config.yaml
n_layer: 11
d_model: 384
n_experts: 32
routed_scale: 1.41
balance_bias: false
init_std_router: 0.0073
lr: 0.00634
train_tokens: 444800000
steps: 6788
Below are experts of layer 5 (counted from 0) of a mixture-of-experts language model. Rows are named router (the router's row for the expert), up (a neuron's input weights, with its number), down (a neuron's output weights, with its number) and show model dimensions 0-191. Each number is 200 + 30 x the weight over its row's rms, rounded and kept within 0 to 999.
Before each expert's rows: a language model's description of what the expert responds to; "gets" lists some tokens that make up at least twice as much of what it gets as of all text. This comes from a sample of Wikipedia text that the model never trained on. Tokens count by the router's weight.

# expert 18
It responds to: Digit tokens beginning years and quantities, such as 20 in 2023 or 19 in 1980s, and numbers in tables.
gets: "20", "19", "1", "2", "3", "4"
router,218,241,148,197,229,192,192,239,221,223,214,184,166,210,242,215,200,182,185,228,186,161,206,193,218,195,152,178,214,174,192,181,201,164,185,157,192,238,197,133,165,189,199,280,182,203,218,175,219,158,195,231,192,184,135,202,185,198,231,234,147,210,210,199,209,235,247,260,165,172,231,219,291,177,196,203,173,187,166,224,177,197,168,248,112,133,157,198,189,186,192,201,175,175,336,224,179,223,198,225,210,184,184,204,155,219,168,178,205,188,193,194,133,165,227,169,232,154,228,178,188,177,191,194,205,187,215,170,186,262,217,203,214,199,169,187,187,152,184,201,238,192,181,244,198,182,187,248,211,199,168,174,168,216,221,214,172,232,171,193,112,196,178,206,197,214,174,234,198,203,207,167,178,209,188,236,215,222,170,284,189,321,236,264,166,208,210,192,214,139,225,207
up0,165,236,153,181,270,195,200,208,207,252,210,213,206,240,196,252,217,223,210,187,174,232,271,209,159,257,260,196,204,224,210,225,226,205,193,161,173,223,178,199,201,158,173,191,214,222,193,160,160,270,211,263,256,179,190,198,196,208,207,251,218,199,199,181,165,177,228,185,178,233,200,212,188,172,248,247,248,256,182,235,153,189,220,215,205,209,176,158,237,158,231,226,192,225,258,154,177,261,172,206,195,172,188,242,255,199,238,192,220,234,223,201,220,194,237,227,236,169,180,206,194,151,254,126,156,175,204,220,187,217,161,204,214,217,221,243,152,204,207,210,251,221,219,221,172,230,216,176,171,148,189,174,184,173,184,200,196,213,211,215,205,191,209,208,248,156,268,173,218,178,197,205,164,159,218,246,239,223,186,171,175,260,225,237,212,209,228,131,233,170,219,211
down0,214,189,232,197,199,239,220,176,190,190,223,234,201,214,207,183,171,210,169,223,224,199,219,219,186,163,235,176,198,210,210,173,183,161,241,187,142,186,208,215,187,237,193,216,222,195,210,107,279,184,218,164,181,190,270,252,195,180,249,208,187,202,190,153,202,219,215,218,188,185,199,191,215,194,147,223,201,194,145,283,133,191,209,200,177,174,262,204,204,287,196,180,183,149,190,201,206,195,168,232,231,183,220,205,240,245,212,175,182,186,195,182,207,219,175,187,172,159,185,178,241,233,199,148,202,229,240,227,180,175,130,206,221,152,194,221,185,221,219,143,129,221,274,194,185,184,150,200,225,201,198,180,224,180,195,174,191,236,193,209,190,242,172,179,198,229,153,191,158,209,243,191,154,199,152,255,152,195,210,149,182,189,201,227,243,278,241,226,184,236,156,192

# expert 30
It responds to: Digits and pipes inside numeric table cells and figures like 30–35 g, 15.7%, $52,673.
gets: " |", " ", "0", " |\n", ";", "1"
router,206,236,186,197,186,179,192,219,206,217,234,181,162,211,213,210,193,180,188,220,178,180,178,196,279,177,123,151,215,183,172,158,205,169,194,165,180,255,183,147,171,213,187,260,188,208,210,186,217,161,204,194,194,184,136,179,198,204,205,270,143,215,190,186,204,249,257,269,174,147,214,210,245,153,173,221,154,178,143,201,194,210,134,210,135,153,215,204,162,183,179,195,180,142,253,218,160,191,190,247,183,195,190,171,121,216,190,182,205,186,186,178,135,171,211,136,204,147,231,181,201,224,242,196,217,219,213,169,188,250,249,213,219,216,152,167,192,156,178,200,174,172,156,194,184,181,184,241,202,223,195,197,197,198,224,184,165,228,179,166,149,200,165,184,183,248,177,251,243,200,183,194,191,213,247,200,193,253,160,238,204,257,150,258,127,204,190,190,211,187,245,204
up0,121,201,221,154,224,200,243,235,190,222,169,202,195,206,169,189,176,177,213,237,188,164,221,192,235,243,226,221,197,185,209,208,179,235,216,226,208,225,174,178,175,200,188,209,183,208,208,230,195,194,193,159,202,192,156,225,216,211,180,236,203,181,167,174,220,190,210,197,184,208,174,198,158,184,203,256,233,214,194,159,210,146,154,202,225,209,168,179,216,186,209,177,242,213,241,202,251,293,175,225,173,165,209,226,224,197,242,194,226,256,224,177,233,243,234,203,213,211,263,221,181,237,217,174,158,146,166,208,155,283,158,218,192,210,177,210,263,209,233,206,156,252,186,171,207,202,173,212,224,165,236,181,221,166,198,162,172,192,209,225,217,223,213,199,173,200,215,146,216,207,239,216,213,218,197,206,193,162,205,178,187,195,198,256,222,153,211,184,188,185,219,167
down0,227,251,176,183,210,232,210,172,238,193,188,200,148,216,168,220,132,189,180,165,211,217,213,242,177,199,185,196,222,190,201,178,187,227,247,160,213,216,213,242,188,241,168,288,163,200,259,162,225,183,259,162,144,190,216,215,234,175,198,212,190,218,209,215,197,197,129,203,202,206,215,192,223,257,193,227,187,191,178,227,161,250,200,215,153,188,207,233,223,211,140,224,118,194,256,166,185,198,187,198,140,185,194,149,196,191,276,200,145,200,172,221,204,263,200,200,194,189,221,185,253,211,196,187,213,237,168,174,185,186,218,187,194,265,156,197,293,215,227,198,165,199,175,203,182,254,164,156,238,230,175,237,218,154,236,251,199,234,186,170,215,212,187,156,180,250,177,201,187,175,210,213,159,157,161,262,225,192,205,210,236,171,194,188,188,153,195,217,172,169,214,201

# expert 27
It responds to: Final pieces completing nouns, such as rabbit, members, Wayback, commodities, and sentence-opening pronouns like It, They, She.
gets: ",", " and", "-", " it", " The", " which"
router,207,229,197,191,196,181,190,230,207,214,224,177,177,209,214,214,182,161,191,219,170,199,187,185,249,173,135,171,208,184,174,169,196,157,181,157,186,253,176,153,191,211,167,273,192,215,218,181,222,152,206,197,181,176,157,196,199,214,210,271,144,211,195,185,202,250,253,265,180,132,202,208,259,152,184,218,146,183,154,217,191,188,194,227,139,161,211,195,175,187,180,196,176,140,260,218,178,187,194,253,200,185,188,162,132,218,172,178,202,188,192,174,152,180,183,152,212,131,226,184,178,212,223,212,223,219,207,164,188,254,252,221,215,198,130,169,184,144,163,200,179,171,170,214,180,193,189,245,187,216,188,196,171,195,223,191,168,226,182,152,151,208,167,191,180,262,183,267,245,194,187,183,188,221,211,212,189,247,150,259,192,260,167,260,126,205,198,194,215,192,252,202
up0,156,194,169,163,240,222,192,183,195,229,211,211,165,173,251,190,226,230,210,147,179,224,169,210,204,208,251,164,189,195,213,251,140,222,247,198,189,239,220,207,191,222,241,220,206,208,152,210,196,208,209,177,199,167,162,196,191,168,185,177,170,193,148,213,247,193,196,231,241,183,187,166,165,269,203,261,274,234,216,141,184,188,196,175,199,191,168,187,185,227,239,192,242,295,227,173,197,228,218,210,188,226,179,160,253,148,251,186,247,241,216,184,196,156,207,208,226,197,201,195,217,151,199,232,206,191,215,210,187,165,230,162,199,194,215,189,247,245,239,195,204,190,161,192,207,284,268,206,210,186,199,213,202,145,198,265,193,202,205,196,212,201,204,189,173,232,225,191,196,195,249,183,197,189,168,165,250,219,211,166,206,176,208,194,196,215,220,180,181,194,220,225
down0,247,222,168,227,202,190,224,198,214,206,192,189,183,211,188,170,147,209,201,190,226,218,165,211,188,202,232,194,181,202,219,199,226,187,234,167,199,197,195,143,174,190,171,221,156,170,225,182,241,203,180,232,187,218,176,222,305,196,195,210,186,226,205,233,215,200,146,189,200,196,197,184,210,194,159,235,184,201,233,173,174,198,225,208,161,168,186,189,162,188,181,223,176,187,219,192,211,191,235,250,184,165,189,190,225,260,210,196,192,228,187,187,212,222,182,235,134,179,149,190,230,114,176,178,133,210,180,249,204,149,170,194,217,249,214,198,139,223,201,162,224,211,192,194,189,191,194,201,199,221,251,257,218,200,219,175,136,160,183,208,128,173,209,189,226,194,201,214,194,192,214,167,161,203,160,235,223,229,219,155,191,174,218,242,217,176,216,206,167,207,201,131

# expert 13
It responds to: Periods after initials or abbreviations like Inc., closing brackets and quotes, and ). after a citation year in reference lists.
gets: ".", ")", "\"", "'", "–", "}"
router,208,196,197,193,166,189,212,226,209,203,216,186,154,209,190,194,193,179,193,207,179,190,176,189,243,178,133,169,207,171,180,185,195,181,192,155,188,270,199,153,182,187,162,259,197,206,203,196,204,175,214,191,186,173,145,196,188,195,200,270,160,205,193,194,185,250,241,272,208,146,188,208,266,162,181,183,139,201,136,211,203,206,202,218,125,137,180,192,197,189,191,202,187,140,242,217,172,188,189,215,186,194,192,200,129,217,136,182,200,201,192,173,154,166,208,161,193,146,231,183,190,218,228,211,211,212,207,159,195,232,234,224,213,196,146,156,185,169,176,209,171,180,156,219,171,177,190,283,194,205,196,203,198,198,214,195,130,238,180,137,171,213,170,184,180,247,185,273,253,199,191,164,175,210,232,205,194,214,168,252,193,270,139,265,132,208,178,191,203,172,231,191
up0,254,188,166,161,186,247,231,207,144,232,176,195,224,207,214,180,162,203,199,172,141,229,209,254,201,213,200,224,198,177,210,279,193,174,165,170,216,199,166,191,185,222,230,212,223,159,173,194,208,232,193,230,227,179,241,209,229,272,175,193,199,180,147,198,272,169,209,190,209,237,209,218,177,207,225,214,194,266,167,172,241,145,225,199,196,214,221,145,193,207,214,183,263,222,241,186,154,217,181,224,248,195,173,223,247,237,176,229,226,206,192,188,231,143,210,215,230,222,150,210,210,182,198,184,174,137,221,209,170,199,197,179,190,225,190,158,178,249,244,170,239,200,207,257,203,188,209,191,202,205,230,229,274,206,170,208,195,195,223,151,170,205,181,166,239,158,203,195,249,193,216,178,186,198,162,198,192,133,262,167,244,250,185,222,268,192,184,170,173,219,165,215
down0,248,195,203,181,185,190,282,197,243,232,213,205,185,208,113,206,194,210,215,218,253,201,237,195,190,154,210,195,195,181,216,223,224,171,220,187,222,192,239,191,212,213,219,225,223,192,204,146,256,228,198,206,137,182,165,282,192,216,166,204,207,234,203,159,232,189,189,210,178,248,204,199,183,224,190,205,177,183,190,202,117,160,209,200,154,147,150,140,183,234,171,183,166,195,257,200,202,205,216,213,202,192,218,199,198,232,186,204,231,191,200,155,194,204,172,136,168,203,185,191,141,194,262,177,247,287,174,206,193,145,164,218,250,191,225,185,198,192,262,206,153,199,224,198,185,205,219,177,267,196,188,221,197,225,191,204,203,186,148,169,183,253,171,211,164,197,194,227,185,237,231,198,215,212,233,215,187,196,153,189,208,197,199,194,228,182,213,154,182,259,215,127

# expert 10
It responds to: Bare space tokens standing before a number in prose or table cells, as in out of 20, in 1145, empty table cells.
gets: " ", " be", " United", " List", "),", " Order"
router,206,238,188,191,192,182,190,223,214,212,219,179,170,210,216,205,188,167,186,223,173,198,180,189,248,176,131,161,215,187,173,165,196,169,182,146,186,245,180,164,188,213,157,269,190,215,212,180,222,148,210,189,183,178,155,195,198,206,207,280,147,217,185,185,211,244,253,262,178,133,204,212,260,158,186,221,147,184,146,216,196,196,188,228,142,148,210,199,173,191,182,191,183,143,261,217,169,190,188,245,198,186,186,162,134,223,170,179,206,186,194,179,162,178,198,150,206,136,222,177,181,210,218,214,224,222,201,169,191,260,254,223,216,202,128,179,179,150,166,205,177,171,175,217,174,187,188,237,193,216,194,196,167,195,220,186,165,237,187,154,149,212,165,197,181,258,182,264,239,192,186,186,187,222,224,214,191,250,153,267,192,259,172,255,123,207,205,194,214,184,254,198
up0,109,204,174,188,253,255,201,204,210,236,171,217,173,217,221,161,177,198,197,150,136,189,183,203,235,183,217,169,229,264,220,163,231,194,222,185,185,222,191,232,168,190,217,169,210,169,154,219,213,183,203,161,202,199,212,248,181,176,214,156,232,164,218,198,211,193,221,201,212,171,219,291,213,255,180,223,181,224,222,163,265,160,201,176,204,189,138,263,207,218,198,199,231,204,224,172,183,225,157,205,231,223,191,179,191,196,198,173,185,195,245,217,185,200,172,207,179,170,196,196,155,181,181,202,190,176,202,219,237,180,210,200,212,181,182,223,202,213,284,183,176,208,205,193,219,221,195,187,189,197,196,180,235,231,206,174,237,226,256,224,217,241,239,185,246,198,232,219,196,149,246,196,182,194,219,230,164,227,195,187,181,247,144,192,163,179,263,175,185,203,214,158
down0,212,197,203,184,248,223,190,217,230,201,266,219,176,205,138,181,167,202,222,227,164,215,219,186,190,211,159,185,204,173,181,184,228,233,219,161,211,143,187,189,203,207,289,210,165,150,195,198,194,224,220,194,249,200,197,167,171,217,216,282,201,191,127,213,220,223,271,223,103,170,206,172,240,218,183,184,186,135,184,201,179,245,181,218,233,238,190,231,214,181,192,191,190,160,210,150,216,196,207,172,165,172,177,150,201,222,202,181,222,222,205,226,195,191,222,179,140,206,253,261,179,173,262,125,188,221,178,230,190,203,189,163,214,251,207,242,178,247,181,200,204,203,215,214,180,210,123,172,218,239,167,203,186,213,244,201,211,166,191,130,217,187,145,207,196,218,192,207,195,158,250,191,214,141,198,227,200,207,199,202,189,237,180,202,197,153,218,208,234,224,222,185

# expert 31
It responds to: Sentence-final periods before new sections, == heading marks, table row pipes, list dashes and the slash in coordinates.
gets: "|", ".", "-", ".\n\n", "\n", ":"
router,228,225,184,171,237,182,183,208,226,231,199,182,178,230,110,231,189,197,191,202,206,155,204,191,198,194,218,211,198,181,195,197,196,169,193,229,179,186,186,194,313,262,227,189,174,222,214,175,204,199,160,237,203,183,192,152,160,203,202,182,192,212,184,177,220,204,167,183,151,235,178,210,216,234,181,201,207,190,199,219,295,230,225,205,204,174,222,165,217,187,166,174,183,193,163,218,210,193,174,185,150,183,184,202,215,219,181,199,226,194,167,190,224,203,257,201,215,217,138,189,168,192,269,208,226,238,220,205,164,202,200,223,218,163,221,197,191,205,187,217,212,215,270,118,191,191,191,210,183,220,171,145,209,164,220,183,228,204,191,229,171,211,192,142,175,170,187,183,225,158,163,156,203,207,208,203,169,194,185,141,268,156,231,132,254,215,264,185,221,252,210,271
up0,173,295,152,190,235,201,170,197,227,272,207,211,206,259,219,197,225,188,220,194,163,228,205,233,188,242,206,195,168,213,187,186,198,202,194,195,155,170,200,233,136,155,202,213,237,211,222,199,201,220,198,231,208,182,189,162,265,189,205,213,179,244,141,126,231,206,221,188,188,211,163,265,155,227,194,253,212,192,191,202,190,173,179,199,225,164,199,180,201,250,206,190,224,176,250,183,131,232,214,189,206,198,209,193,218,183,203,208,215,195,254,161,207,215,199,249,151,188,154,250,138,187,226,185,216,182,215,227,172,217,159,248,141,236,161,198,209,230,247,225,218,264,172,203,223,229,206,215,184,179,172,209,195,203,192,177,190,211,201,233,233,209,200,171,227,142,251,160,277,199,174,175,172,188,213,148,196,210,200,178,189,251,193,227,175,213,253,185,196,190,219,219
down0,189,163,189,203,168,218,205,224,204,231,289,203,155,204,216,229,222,188,223,160,200,205,207,246,188,202,205,188,189,205,192,229,244,197,238,133,205,219,148,172,192,185,220,240,215,199,212,201,267,203,236,219,140,163,210,199,275,233,206,220,203,232,187,140,183,220,169,182,240,243,201,237,170,169,161,247,182,161,223,163,185,160,163,256,144,160,202,217,201,200,168,174,207,204,203,168,204,192,173,214,175,157,229,180,206,220,190,231,247,212,228,168,216,239,243,188,166,173,181,112,212,244,201,232,219,199,174,231,157,148,186,229,165,206,198,181,196,254,229,199,194,221,225,200,144,209,170,221,217,153,208,197,198,183,188,121,218,189,181,238,209,179,161,186,231,178,198,198,224,189,209,170,163,216,144,196,172,237,231,187,226,163,175,210,248,163,234,230,204,241,236,194

# expert 15
It responds to: Commas, and, of, to, for, with, because, including, despite, joining clauses and phrases in running prose.
gets: ",", " and", " of", " to", " for", " with"
router,197,207,179,179,271,179,192,209,181,196,209,199,174,184,224,185,173,187,191,220,156,195,217,168,257,203,171,171,199,214,167,181,183,219,203,202,221,225,176,146,228,226,94,238,178,192,218,202,196,175,194,187,225,204,160,207,209,158,218,172,165,219,201,179,226,243,226,277,159,136,194,213,181,179,229,241,195,198,168,202,225,169,297,201,157,200,210,205,130,192,204,169,177,153,201,208,127,192,197,200,236,193,200,194,176,222,166,188,185,211,192,187,183,229,205,131,207,173,193,224,154,201,180,227,253,188,176,204,174,241,245,216,210,205,213,148,192,209,151,204,99,180,205,253,179,209,193,223,194,218,232,215,184,187,195,210,195,242,192,144,170,208,181,204,208,200,184,236,204,214,213,213,213,210,208,185,201,191,189,227,200,193,175,230,191,204,193,178,192,235,196,236
up0,171,239,170,198,228,222,152,172,196,313,175,213,208,215,202,187,181,189,223,158,165,251,260,195,208,248,206,228,156,229,187,154,202,185,203,238,180,185,179,225,187,182,143,227,229,216,247,217,205,206,172,241,215,222,202,156,202,185,201,203,197,240,158,200,217,152,229,215,185,216,188,229,163,208,184,256,187,178,164,194,182,176,246,178,174,202,186,208,217,251,209,168,198,166,229,180,165,263,232,203,179,218,216,205,225,176,183,254,244,215,246,179,248,197,235,185,213,229,221,215,176,195,256,150,176,162,213,228,191,205,158,200,187,171,215,177,158,216,215,187,212,254,175,213,164,203,207,226,206,224,247,188,229,232,144,206,184,178,180,161,188,180,223,192,186,165,227,175,155,157,231,148,208,213,209,164,172,162,199,192,211,200,195,198,193,200,231,240,172,144,196,192
down0,230,208,168,209,206,210,234,163,240,201,215,177,236,220,193,155,187,215,193,215,221,226,239,228,111,193,220,189,257,184,177,197,200,201,236,204,206,154,172,234,192,205,218,262,201,159,172,207,220,211,269,251,214,180,274,198,234,175,219,212,177,204,195,120,205,220,199,203,198,202,176,187,170,198,188,276,157,185,185,213,152,214,199,218,152,166,244,205,221,236,155,116,205,200,225,209,156,181,184,207,214,181,216,172,248,239,214,217,235,255,217,169,169,176,148,171,199,189,204,184,226,173,231,154,233,234,146,241,196,111,226,247,194,233,246,236,155,194,185,257,193,204,222,243,179,212,147,217,230,167,225,209,223,169,221,144,212,175,207,211,157,182,173,179,190,200,218,157,259,179,204,218,152,196,152,229,265,226,196,206,210,170,234,223,230,190,204,260,180,212,201,243

# expert 9
It responds to: Paragraph and line breaks, en dashes in year ranges like 1936–1937, and word-initial pieces after breaks such as B, City.
gets: ".\n\n", "–", "B", "\n", " |\n", "19"
router,205,235,175,190,196,182,195,225,206,212,215,175,177,205,216,207,193,168,184,227,177,198,188,187,248,177,131,170,215,183,172,173,196,160,183,159,190,254,178,159,190,205,162,266,189,211,219,181,219,145,206,192,183,174,146,198,194,209,205,271,143,216,191,182,206,253,250,263,178,134,204,211,258,148,182,211,153,187,148,216,202,198,196,222,137,150,212,201,176,188,180,195,182,147,261,219,182,191,187,250,205,188,180,149,132,224,167,177,201,192,194,176,156,168,191,152,208,133,222,185,173,221,218,215,230,215,201,175,187,258,254,224,215,196,134,168,185,148,166,199,178,162,172,204,179,191,185,231,192,213,192,196,153,193,223,192,172,231,180,144,147,211,165,189,181,257,182,263,245,198,190,174,184,221,233,214,191,248,144,262,196,255,166,258,131,210,199,196,213,189,259,197
up0,149,272,200,186,208,178,183,197,222,220,181,212,269,221,238,211,187,202,151,213,180,189,243,219,176,270,197,221,200,220,241,168,163,204,153,163,168,171,196,211,148,206,202,194,296,137,216,221,144,163,176,201,174,211,188,214,229,223,215,216,220,197,204,210,219,153,204,260,188,229,172,192,244,203,241,226,210,250,227,196,189,143,218,214,210,215,202,185,189,225,222,225,213,160,184,208,232,217,227,238,184,157,257,204,162,166,207,171,218,179,242,201,210,202,257,213,216,218,186,219,178,139,233,216,151,202,216,226,236,198,190,262,170,224,202,247,196,196,262,180,184,209,152,227,222,170,203,218,190,170,175,208,205,238,161,169,129,173,213,188,178,200,208,158,170,199,174,162,194,213,227,211,244,166,188,210,201,163,198,232,197,218,204,172,186,272,198,207,121,188,194,232
down0,191,227,240,221,213,194,203,166,260,176,191,192,221,195,185,206,180,191,210,235,211,199,167,232,197,244,208,219,206,173,271,252,270,188,206,160,206,228,219,142,228,200,249,217,155,189,205,209,249,240,173,174,176,192,164,194,140,138,253,255,194,227,203,189,219,181,179,231,237,280,225,188,204,184,198,204,204,187,190,210,180,180,202,205,238,155,168,176,220,236,201,181,215,167,175,186,172,169,207,205,169,166,276,223,217,225,162,223,215,197,189,231,284,243,236,175,209,175,229,210,154,184,264,194,200,245,153,198,197,125,204,208,230,170,194,187,202,231,249,195,216,185,230,173,167,184,194,214,167,160,197,170,193,230,231,229,167,192,208,213,228,196,199,290,215,254,171,235,213,174,199,164,181,202,188,290,206,156,245,186,221,134,154,179,205,196,225,196,160,213,144,204

# expert 5
It responds to: Table cell pipes, plus common nouns ending a phrase, often nature or health terms like water, forest, disease, vegetation.
gets: " |", "|", " Green", "t", ";", "el"
router,210,234,187,192,191,181,195,226,211,209,223,178,168,211,215,214,185,167,180,224,174,203,178,182,250,177,131,166,217,179,163,167,199,164,185,155,191,244,181,154,184,210,163,271,186,211,217,179,221,146,206,193,180,172,148,197,194,201,210,269,143,218,186,182,204,257,247,258,181,139,209,214,252,156,183,215,143,190,147,221,189,191,186,227,140,163,216,199,177,190,185,197,176,142,262,219,174,187,188,250,204,190,186,152,130,216,171,178,207,192,190,180,162,172,190,152,209,133,226,179,173,217,226,218,226,221,208,172,189,262,246,220,220,197,140,163,183,150,161,197,182,173,170,209,177,191,185,237,187,218,190,192,171,192,223,189,169,231,182,160,144,208,165,195,176,254,182,267,248,199,184,192,185,215,227,213,194,250,153,262,197,259,176,260,125,209,202,190,212,200,256,201
up0,173,202,167,216,240,201,251,196,211,196,229,240,221,235,208,242,201,196,199,174,203,214,197,194,181,196,228,182,217,183,269,239,203,165,212,184,231,223,182,206,215,170,180,193,275,191,204,245,203,191,196,178,174,183,247,200,231,213,169,191,207,217,153,236,253,178,224,152,156,206,166,206,143,218,197,246,191,248,226,222,183,194,159,198,233,214,155,181,285,223,207,233,194,217,227,178,203,238,224,208,261,228,196,157,195,109,200,194,239,201,263,198,200,139,229,200,222,252,139,194,190,190,203,152,182,203,224,219,264,252,242,152,218,201,157,241,189,260,213,217,169,190,228,231,188,192,231,184,200,180,208,197,228,253,184,193,240,189,232,270,251,220,206,197,207,171,261,168,210,181,208,177,200,165,155,161,237,150,278,184,174,267,207,202,206,175,250,190,188,204,202,168
down0,224,244,212,159,202,260,232,156,256,172,220,163,193,155,199,192,197,158,197,217,175,163,217,211,176,179,144,162,191,205,153,214,209,190,266,171,263,253,138,208,216,227,186,191,243,168,219,164,224,241,192,206,197,196,174,213,210,190,218,247,214,206,205,211,229,236,196,157,185,239,181,270,193,168,158,199,171,186,180,270,196,179,189,224,190,197,190,167,191,216,132,194,139,170,207,172,202,122,197,193,229,193,227,198,185,182,259,202,230,206,180,181,178,192,183,160,188,211,201,180,213,171,203,192,268,190,164,191,161,178,233,208,203,240,184,201,181,185,243,162,177,290,196,193,210,195,177,231,172,178,186,186,189,168,148,163,172,207,204,169,188,217,194,199,208,191,182,197,194,161,210,201,184,146,119,221,211,197,198,178,247,206,213,249,232,178,192,238,167,217,197,212

# expert 1
It responds to: Articles and quantity words opening a noun phrase, such as a, an, first, several, new, plus ordinal suffixes like 1st, 75th.
gets: " a", " an", " A", "1", " first", " one"
router,198,238,203,192,175,187,208,226,209,198,208,179,147,211,245,197,179,169,186,224,189,177,174,182,209,202,153,227,212,159,175,148,194,211,184,180,182,242,185,159,151,188,146,283,200,199,210,191,206,191,198,197,186,182,154,188,191,182,215,239,140,207,185,186,198,223,214,242,185,173,201,211,233,158,200,208,175,211,133,218,154,189,162,213,189,200,190,177,195,206,176,193,200,145,229,211,186,183,195,257,179,183,182,138,141,210,157,179,198,159,192,172,170,195,157,98,187,147,208,191,156,187,218,204,226,204,207,183,199,242,291,222,213,195,155,156,185,126,169,211,181,180,191,218,194,204,172,241,191,216,182,197,144,185,210,176,146,200,182,189,143,191,180,198,163,255,183,217,219,179,189,191,208,220,259,213,208,208,154,301,209,227,169,278,156,195,215,204,219,214,243,200
up0,190,224,240,164,169,259,206,185,211,179,186,158,251,233,228,167,214,206,180,212,168,218,223,246,144,274,222,183,217,206,193,187,191,234,141,182,212,202,200,177,163,148,158,211,180,170,219,218,171,212,148,150,161,210,196,251,230,215,177,192,179,234,207,237,205,194,162,203,166,240,164,187,173,243,226,218,227,287,164,136,218,167,181,208,256,238,171,210,225,171,211,160,231,208,217,174,158,167,180,205,171,206,176,166,174,201,151,198,229,205,243,181,186,173,166,184,187,170,212,188,220,164,279,209,177,181,230,224,195,188,183,206,193,226,187,211,202,238,242,148,192,210,222,172,250,198,203,244,197,197,204,196,223,193,137,165,184,235,222,261,209,221,217,157,194,163,209,192,155,135,178,164,185,171,176,241,236,210,254,200,153,239,188,147,173,202,258,191,188,224,187,210
down0,285,221,212,155,226,188,243,191,222,248,228,206,196,208,150,198,219,220,209,190,175,206,196,183,200,152,215,212,268,143,201,224,199,210,240,213,238,168,238,209,177,257,216,222,205,190,267,192,223,216,186,204,223,194,188,228,227,204,248,245,184,220,215,135,176,200,126,256,190,202,215,167,225,182,179,210,209,174,190,182,211,236,236,219,144,192,250,224,205,241,155,199,141,165,211,201,207,164,208,175,158,119,187,193,237,218,227,206,184,172,227,222,145,224,233,160,177,201,158,187,194,202,241,173,219,197,191,237,221,184,171,188,183,193,230,223,187,233,172,252,174,182,210,196,184,189,178,172,169,196,220,227,168,221,181,174,207,134,158,187,162,236,177,214,192,237,190,150,178,172,261,231,225,193,210,264,220,211,204,235,196,160,231,216,204,198,198,203,198,171,184,164

# expert 29
It responds to: Articles and possessive determiners before nouns: the, The, his, its, their, this, 's, often after of or in.
gets: " the", " The", "'s", " his", "The", " a"
router,201,223,227,182,204,201,181,164,197,213,213,220,191,192,164,221,217,168,214,198,191,242,209,178,212,166,159,168,210,209,172,196,193,93,167,134,185,233,185,159,173,204,187,249,190,215,219,209,239,194,202,190,190,201,174,190,193,192,178,249,161,214,187,233,211,234,260,232,136,117,237,191,260,208,177,212,181,183,144,205,156,214,116,213,173,167,211,208,170,181,182,161,173,149,223,200,250,184,208,226,192,186,194,204,165,218,274,170,200,184,198,199,153,171,205,164,198,156,196,173,237,206,254,198,214,202,200,198,179,212,206,191,201,210,160,218,176,166,159,198,182,132,172,195,187,200,220,274,161,216,199,226,200,196,207,216,145,203,198,121,146,217,174,202,160,251,190,227,265,177,165,168,161,231,212,215,192,251,190,261,199,197,185,240,112,186,191,179,195,191,224,195
up0,197,200,219,164,256,238,179,209,207,191,225,227,170,176,254,224,169,257,182,165,224,182,209,205,194,190,253,198,184,226,240,190,184,197,174,187,145,268,213,185,210,232,192,211,209,190,173,189,185,164,189,228,167,151,270,200,213,204,180,174,217,194,155,148,257,188,220,190,207,241,232,232,104,183,197,262,259,188,185,196,198,193,198,199,218,206,217,154,199,216,243,168,231,215,194,211,160,188,188,250,176,237,191,195,186,199,210,197,191,245,204,199,176,168,237,240,184,183,180,238,172,209,193,211,198,231,166,284,197,172,201,228,202,205,224,221,166,263,202,209,202,192,212,190,213,197,275,209,145,247,215,253,206,216,191,251,197,196,219,177,166,207,145,224,227,171,192,184,266,170,213,184,238,203,165,180,167,252,183,149,157,219,212,165,192,192,196,183,196,200,235,143
down0,201,177,208,205,242,257,260,189,186,207,221,223,171,203,215,219,222,173,230,239,184,187,221,217,203,170,239,250,209,211,211,233,234,145,265,197,196,242,227,194,215,209,191,243,246,212,217,186,263,206,218,192,180,217,179,225,199,187,221,197,174,178,171,193,178,229,177,278,176,148,199,157,213,186,182,156,176,178,166,235,195,181,236,205,179,178,246,190,231,230,144,193,194,134,266,163,259,167,234,199,203,171,181,217,215,156,161,225,235,178,186,151,199,222,207,184,174,173,187,164,206,162,215,167,222,207,142,224,220,194,223,207,216,201,215,199,238,179,191,183,241,177,204,189,156,240,154,217,203,166,179,212,204,193,193,182,176,204,177,166,209,206,209,169,177,183,189,159,157,188,235,144,198,174,130,242,256,158,189,206,235,158,211,203,194,175,210,244,173,194,260,210